config = dict(
    n_layer=8,
    d_model=256,
    n_experts=16,
    experts_per_token=1,
    d_expert=288,
    d_shared_expert=0,
    activation='geglu',
    moe_layers=[0, 1, 2, 3, 4, 5, 6, 7],
    router_score='softmax',
    normalize_top_k=False,
    routed_scale=4.0,
    balance_loss=0.00283,
    balance_bias=False,
    router_z_loss=0.0001,
    init_std_router=0.0158,
    lr_router=0.00042,
    n_head=4,
    n_kv_head=4,
    head_dim=64,
    vocab_size=2214,
    norm='rmsnorm',
    norm_place='peri',
    norm_eps=1e-06,
    positions='rope',
    rope_base=8570.0,
    rope_fraction=1.0,
    qk_norm=False,
    attn_scale=0.125,
    tie_embeddings=True,
    parallel_block=False,
    extras=['capped logits'],
    init='normal',
    init_std_qkv=0.0337,
    init_std_o=0.00843,
    init_std_up=0.0337,
    init_std_down=0.00508,
    optimizer='adamw',
    lr=0.00158,
    beta1=0.95,
    beta2=0.99,
    weight_decay=0.22,
    lr_head=0.00918,
    grad_clip=1.0,
    warmup_steps=370,
    schedule='wsd',
    decay_fraction=0.791,
    decay_shape='linear',
    final_lr_fraction=0.02,
    batch_tokens=[65536, 131072, 196608],
    seq_len=512,
    doc_mask=True,
    train_tokens=381100000,
    steps=3013,
    dataset='wikipedia_en',
)
Below are experts of layer 5 (counted from 0) of a mixture-of-experts language model. Rows are named router (the router's row for the expert), gate (a neuron's input weights, with its number), up (a neuron's input weights, with its number) and show model dimensions 0-255. Each number is 500 + 50 x the weight over its row's rms, rounded and kept within 0 to 999. Numbers have three digits each.
Before each expert's rows: "mostly gets" lists some tokens that are sent to it at least half of the time. This comes from a sample of Wikipedia text that the model never trained on.

# expert 11
mostly gets: "The", " cr", " Spec", " rem", "===", " these"
router:515540426425559459484449447556569540544539436438454456547439447464552443499562562440451450560551429544560569437438503549438517477476469492553508488454477537506559470550545553574529446545551567439573565573543460426459559570547529558548450480469426456430454551565551457426469514552453444477445544562522443556529438436476564567549444480439449572465580437563463461447466566522546506570578541561430444557449540476558477509552445521502465526512488553433557503493453458512440452554461560559507443515555541453550454541497576534560551422553498478440550489485563527439553491442441474579544556444488438471558521551439547555516488514460528578443562478561514456428560457474564436433454478567471440564456471549478561486533562556450437577570445502520447538441573430454439453570533435
gate4:508627544511471628431502547508459455668507516441522465515406476502477391454482538555499472544505577470484489567388457448537428519486522429511419470515509611523540476490488526482500438426529540507539491492538396508456544540544480399506526383431461512473485563464397546577463568382513563550410421497474492583545538549516460485434505542573587602523480443468540451554560563510479525500526488536459479497513465497487452531486518514540475484579412520476471491494491546446524533527437426416519523525477485553534426511373505496463488429466548545519493583488571586495495470515407406510459484563487502416519493497476483437477547520535462481476413426478417538508478421504557518537449485479435462526516437472542462440487500491432429547438540471453463478517501509428419506457376550
up4:363524538499556573490423517459523444599414438481403488409379450515440456433475513511506461509497470533495496583456455448507480481556462471499434504570572479582599479396538486569438524549476497484534502484534419483482531418504481514499467488480482511453469507624551514491456429470497593450407453487522399545496530583527379505479387507465580457548528500543544462540576586521424499495550449489454495471514453510524519584492510538534456501547519415481526506461450557343573522508544460490492513503455513560596474498396562491423600469549512508573534500611524488517596493511472446532492451454480465480556452514475485493513499565501498570472541495524451477492475394409430432567492529441450483475512447473489472435529429462455396483517515518613521457517454470535438468421482507

# expert 0
mostly gets: " le", "==C", " sh", " el", "=", "==See"
router:511538427428562463480451444554567542547538433441452455549440444465546444499562565443453454559553428542562570437436503547436520476479470493553505491453479533507556470550546553576532451545552566443572561573541464421460558572545525557550449480472421453429453552562551452425472513559455445479445541563523441554526440436479560564549448479441452569463581436563464463446465566523548506572581541557429439558446538475561477512549446515498464523512485551433559504492454456512444448555458561560507442511555542448550453542489577533559550420551500479442550485481566530438552491441439473575547556444488436471559520549441550557518490514463524576446560480561511456428560455475563436432455481570471438564452473552480562487535562557450435576567445507519448537442572427455440455566532438
gate17:567505465543385492496434485488569612512457492475504449484431514346516536519409482547423504494579377573538543484417463508425581559494382530473464577461492494489449514511570490529423469498462552425543545533529617481528530546543517511539520399566464527484428517501543563502540507565485503500430554547481517497498570466534509559511491518468544521501565498392469478503393571489464507512532453507547463536522431532460532483584507447547515474469526545530558474530511492469485574421493634473491556471633474503446509372533488576505615441456522527510628478425453528534489515505485423532536422514591464503557526509486554510531491548529460489338501480526527498561468468527428502597588525603449576603453494504527534495516525508535463486485451490495527541506557430511487534497487547
up17:480482531540503492527482478525523496574400599495463384427453470515377540486489494467470535583511447509513406449439531504486490448520516546454490500545491544499489497526428429454507514550515462556475502502443529559434491506498518475470426528520599497443498527457621531546484547417665458430549474541580472420437417486546578516483464509551466676511465573517498482610504466522524555467540450448524538591514510491477534491370474469544423459480523475462513437513487516491612572470542505443507427430442412487509519496465477455551584467474478613555440548527537437415496467527467571521491434518489549430536558514521582521544514480505564589424485493562500434535477569471544469533475538526523571434579500502531519465528561478548347448523577569511513462471433472557513565535475505

# expert 13
mostly gets: " for", " con", " For", " en", " over", " Tra"
router:511538424423558459485451451557570540544533431446453457548443445465544442496562566442452448559553431534562572438433508548437519479470470491556507490463478535507562474550545554575527448540549566440579568575545463418462561576545524556545449478471421455429458555564553455421472519552457447475442540561518440554526433438480562567548446480440453574465580436563468463448466563523548506574582544561428441558449535476561477508548445510500467528511490553435557505497456460510441453555462562561509444513552537449548456540495577530562549417550491487441550489490563529441551493437440474579541551446494438473559516550440550551517488514461527579441562483559511455425558458471561438433456480571471434566456469553477562485524559556448432577571447499515445537443575430453435456567532438
gate4:489483551413558504461498457435405484540471440422457434496543537511505498524426634526567556452484515463565536483552472485482531588469543456482526506489426521493529602496557545561601480484540500497569499475540438497572483531446496592563501524546540427464486443423560439426471506480510541525471544495446538514469448506377547467504489567446501504440520543423475457389500584475480511448495526509425418508491502539450588542456516505405521497589427484546521480469404544423412504505517474460534534447485664527613493503567547473470501367518435520507449542552573512480441525444573485475453470499562480441528553498579497518537526512481511547563612476533534612523565503525513504456462480483485549507447530585560477551492475582485523561587472504544530477458391476477445508660536467
up4:552520484558443501544369504585513443506568493509527457530478477500454542489632427473425478550445521472469462419418553482500506471502492537534525505485510478508543529448443492528452489551390517439522506433535566454503474515460577521445401511548546627594387483556481480442434628462481553545612555487530445519553464536526538516535546518527532474554574534419505549479485496587528404546576469493538523527427575427530483535532480418538519458487555499491530509616625574476482546537438492461544571549588470496484441475509519542481522539534529457482594606445476477493443496563466522497530496517466532542513454519519407516443503530404445512523539443503578506510482504581508474604529436596582513547515466407500463574509555434509495495485434501461431519552550530530490378398451551

# expert 6
mostly gets: "ed,", "ies,", "ers,", "y,", "e,", "ing,"
router:512537422427560460485451447555567539546535433445452457550439447465553443499561560441453450561551433539562571436433506548436521478472468493554504490457479538507562473551544551578529450545551565442573564577539460426461558574546532559547451479470425455423457553566551452423472513555456446481447542563519437558529437437475562566552451480442453571467580439565465459444466566519544506572581542561429441558447534476561476510551447516500468525514490551435560505489452460512445455556462562561507446513555540451550448540492575533559549420553494479438549489489564532439548490443438474579546555445488434474558518550440551553521489515458525583441560480561514455431557456477566440435455476566469435566453467550477559485534559557451435577566447503518446538444574430450442454568532436
gate10:494644539482400422451559436462458485554518530444565595530432441474497481455537539485481475457553502486519458540549465521475549558657473509601509421589584525501530450475528513383443475468571435424456450507519516484448475450550518446531475477457432466561578556477538599542517563587556437466450502508534574381516538605602369502509457548481523529444524540453536477522478479474475457416456503412553521485431465498545427526401511557505453520488522486520449515458609479470433520459434527556425534478555512495496553559458482482533541464481523507480494582433509507491570559519528469473486415496521537501397518481534455468476525495476492521513535540503563447496419576451551509434429447472608436433488495488438550494571442391471491500519578422486507519513470486543574549446469569
up10:461456482450544547561513491561501541478469504549456464421469513516440460527432502426452465536536475488502520461506460452435482471431575516436542482529449419493517603525512484540450563564520457595499470487501501469548536553520502569518434522480547490366418387510524423464498589408389531481435506436525486588591472416485582507525516416516433465523490450491464506462533588483522562554586466580399434372499503551397570503506452498468513551500452470461525460517422537534583525535496471454496455422520466499590453477517532516535584536539389583458460471570546529514476401505457461531431526470507538566535507439489519482560478440505487411424488410507499467474506475597513482586513535546483594465431414465594490413503606511447553492407435574463525481527484524525476493516524422

# expert 5
mostly gets: " Year", " song", " system", "ummer", " John", " who"
router:516540419425564462486449446556566538547534433443450457546443447467545444502561564441452452560553425541563573436437504550434519478476472493559507492459474536500559473551543552572527445541555566442576566576545461420462557574548528558547448480470427456429452551570550458423473516551458447482450538565518441556529434434478564565544446481440453571467580437561464457446468565526540508572583538559429448554449538478565475510550445514500467523518487550429559507493448461506442452555462561559507441510553535450545459543493576532562549419550495480441549490485564529438555493439442476583545555444489437473560517548439549553518493511459524580443561481559513457432556458469565438435454482569473437566454474552481562483527563557447434575567446499517450535444573424453438454568530438
gate8:440455499516469509465412402529451561529579497538487439418496528520468472425533585569558569524545528518538584491401521560561457495481518533416484460415377545449576573447552465557538528488568491377550556475525469531468461482624580539449528551508508553489465464474484465446454457492448508531525432439396514487516546515495520510453465485514515564522515533527540460562575472517508526545480497462400416549522471386504527518550505593512526497468540462464532486466511498464538489557567503467468508440571499551574436553525532522506527553450458385538541494483480492554532557521519564464567508500526528509541420595533429581450453442479511406435484515634439543548587379552476491496510424582463509441438432469544438500393557547470420549544448562474439453533575511482473521538504407
up8:531458452455382513530491519474541505465391486465601495495485464532541538544534592458479552443431510506421426441477554424528539574552512497443483489536460551485550481647515528531666452504435449566511480511493525532577465536445410477617528512566454486523396546526571447439507529447440469412501508525545566544399441457445503424518446432457497469459485474493505470558465574480470551477408496510534549590505576533348460412445548448441480501463512470604518471498518500464475526465472556470479479493464523316635485491580433458577482507555448524545487491520533538488534527445576565505496600478468434524493432479522515471474528432456449533581518487453553508481474504477506497484473491529490494492556465547437542494456514466504499486477530500544428571467432448466516541405555470

# expert 4
mostly gets: " ret", " Born:", " Afric", " pr", " Sw", " sup"
router:513538424425561457484450448555566539544537432442454456548442448465549441501562561444452451560553428540563570440434504552435521479473472490553511489456479536504559468549544555575529447542551565440573564574539461417461554573546528555548448479470426455426456553567553453424471514557454445477447543564521440556529438439478561563547448479440449569465580435564465462446466568519544504571577543560428441556451538476560476509552445518500463525513487554432559502492451460512443454553459559558504440512552540452548453543493576532560546416553496479441550484482564528441553488440440472579541552445490436470555516553442548553515487515463522578446562478561513458431558454473562439434454474570468431563454472551477562481534560557451436577568444501522447539444572429453437454568534439
gate12:527595450498514503525459510433525506482470479415515510477478510487394550523567507440427506508521469461455528469474465448455547517477468515483507453581510546555527401514514588448518464605422481470517570559446362368413616530555442547465554419526524460491453530497384470462523543653460431598460475496535470533508462442437576456519498516512541504418442494534580521439409492504541474555546543525489445441502465535532395457510472386527522541531456509524511470503474415467405450594552516543643582533466571485516492490514524458537481560463564439400518531586474530513466440549513494571499545507532502492464529520540533501500573470514476520456486498603476550502551457533542498537368588473565522493530506461468492522506550556502535549471460354473474470459443509513466485470601498
up12:557418474526474486431468548485584484611477504491550571517515479510489411516497466471453531502488494490497520575458482461540455531435523482481470561371397423561465530453432521524519530513454505535457434468552517541467547458549446473462544415562478514418493628560476482483508541571492479528446550505414496580481563416475460524588532419486439568550497520449546474568491477524576448435518545451521633531544488474477453523541540612502503438453468466405532435588440453594499489473409542449471505515556515494449445625456442494536531476551557432499430411455553493448528477435505525455552528558515475551497449559571507426451528534529479431517471585626494446435550480503480496411449543434453471540499465523531450413534583435442548511527536519533584504503508426582464503602427536

# expert 9
mostly gets: "anc", " %", " List", "ract", "ograph", "serv"
router:515539406426557464491460443562568534546530428445453457543447447465544447503552567436446452561550427533549575432444499549431525481468473495563511499456478542497560479549541555572522440540544566443588573577543463414464563574548520557541444482477417458435457548574558456417481514550457447484441541561514447543524429437481562567542455484430455577472585440546470469445468566509554502580594543564428448551449532478564470517550449509495469518508485553434556499493461465504439442553465563556504438509541544450543458536482583528556547411543497479443556491483560527439543483436446475581543552446488436469565505553437551552513491507466522587446557490552507464424554466487559437436459481573466445565451472550487560478525553563445445584571454488516449536447573421456434452573524434
gate12:548547463524410603492491448460537593447513460441452477510485496517594512484492489437526510434503473568462517568592460537583503663494522510462477490500467438466453452458522514533482504402476518449411543463473468483475498498546515466543488406487463451523517563458482535414514443534504549512516365469558514484476485519429550491483549459459447503522546490471441439577526504420515558612429598560437416443588535532486447503456431548545519463528452475484509529535470447545435439440530435548532483485474375520512423467435495565539485497420583409520449532564546538481483569478485408554499540519487425496452483591550477483460588380460529500487601580534603571509525515402458513419516544432506528567568531540516532517425551513508541505581502395393479516539491491527494495532474580
up12:519471460499558483466444532536506528494466390541529430531477557502531510605478529543463480537486514456545521536457528556550512486436464520476513543436421483473500495451519496413513502426558531414514522428494467515471556469450565532495512498523503505523488456601526535351547524502453574534475584592561381429487502520495599458459502478512460535562494499475591538501468468540437490573448486445546431457428537565540541523394456483465515552530482517500530470489537628475575456548444580446494449416510562567496537491489463401459549501449456511523473472485520517496530498492488538489430508518497512566501539503456563438481496499482550523517499493483463579486455619501532432417415598519550521446510504507490531585525550426498517444623632427635492615360455444464425468419496631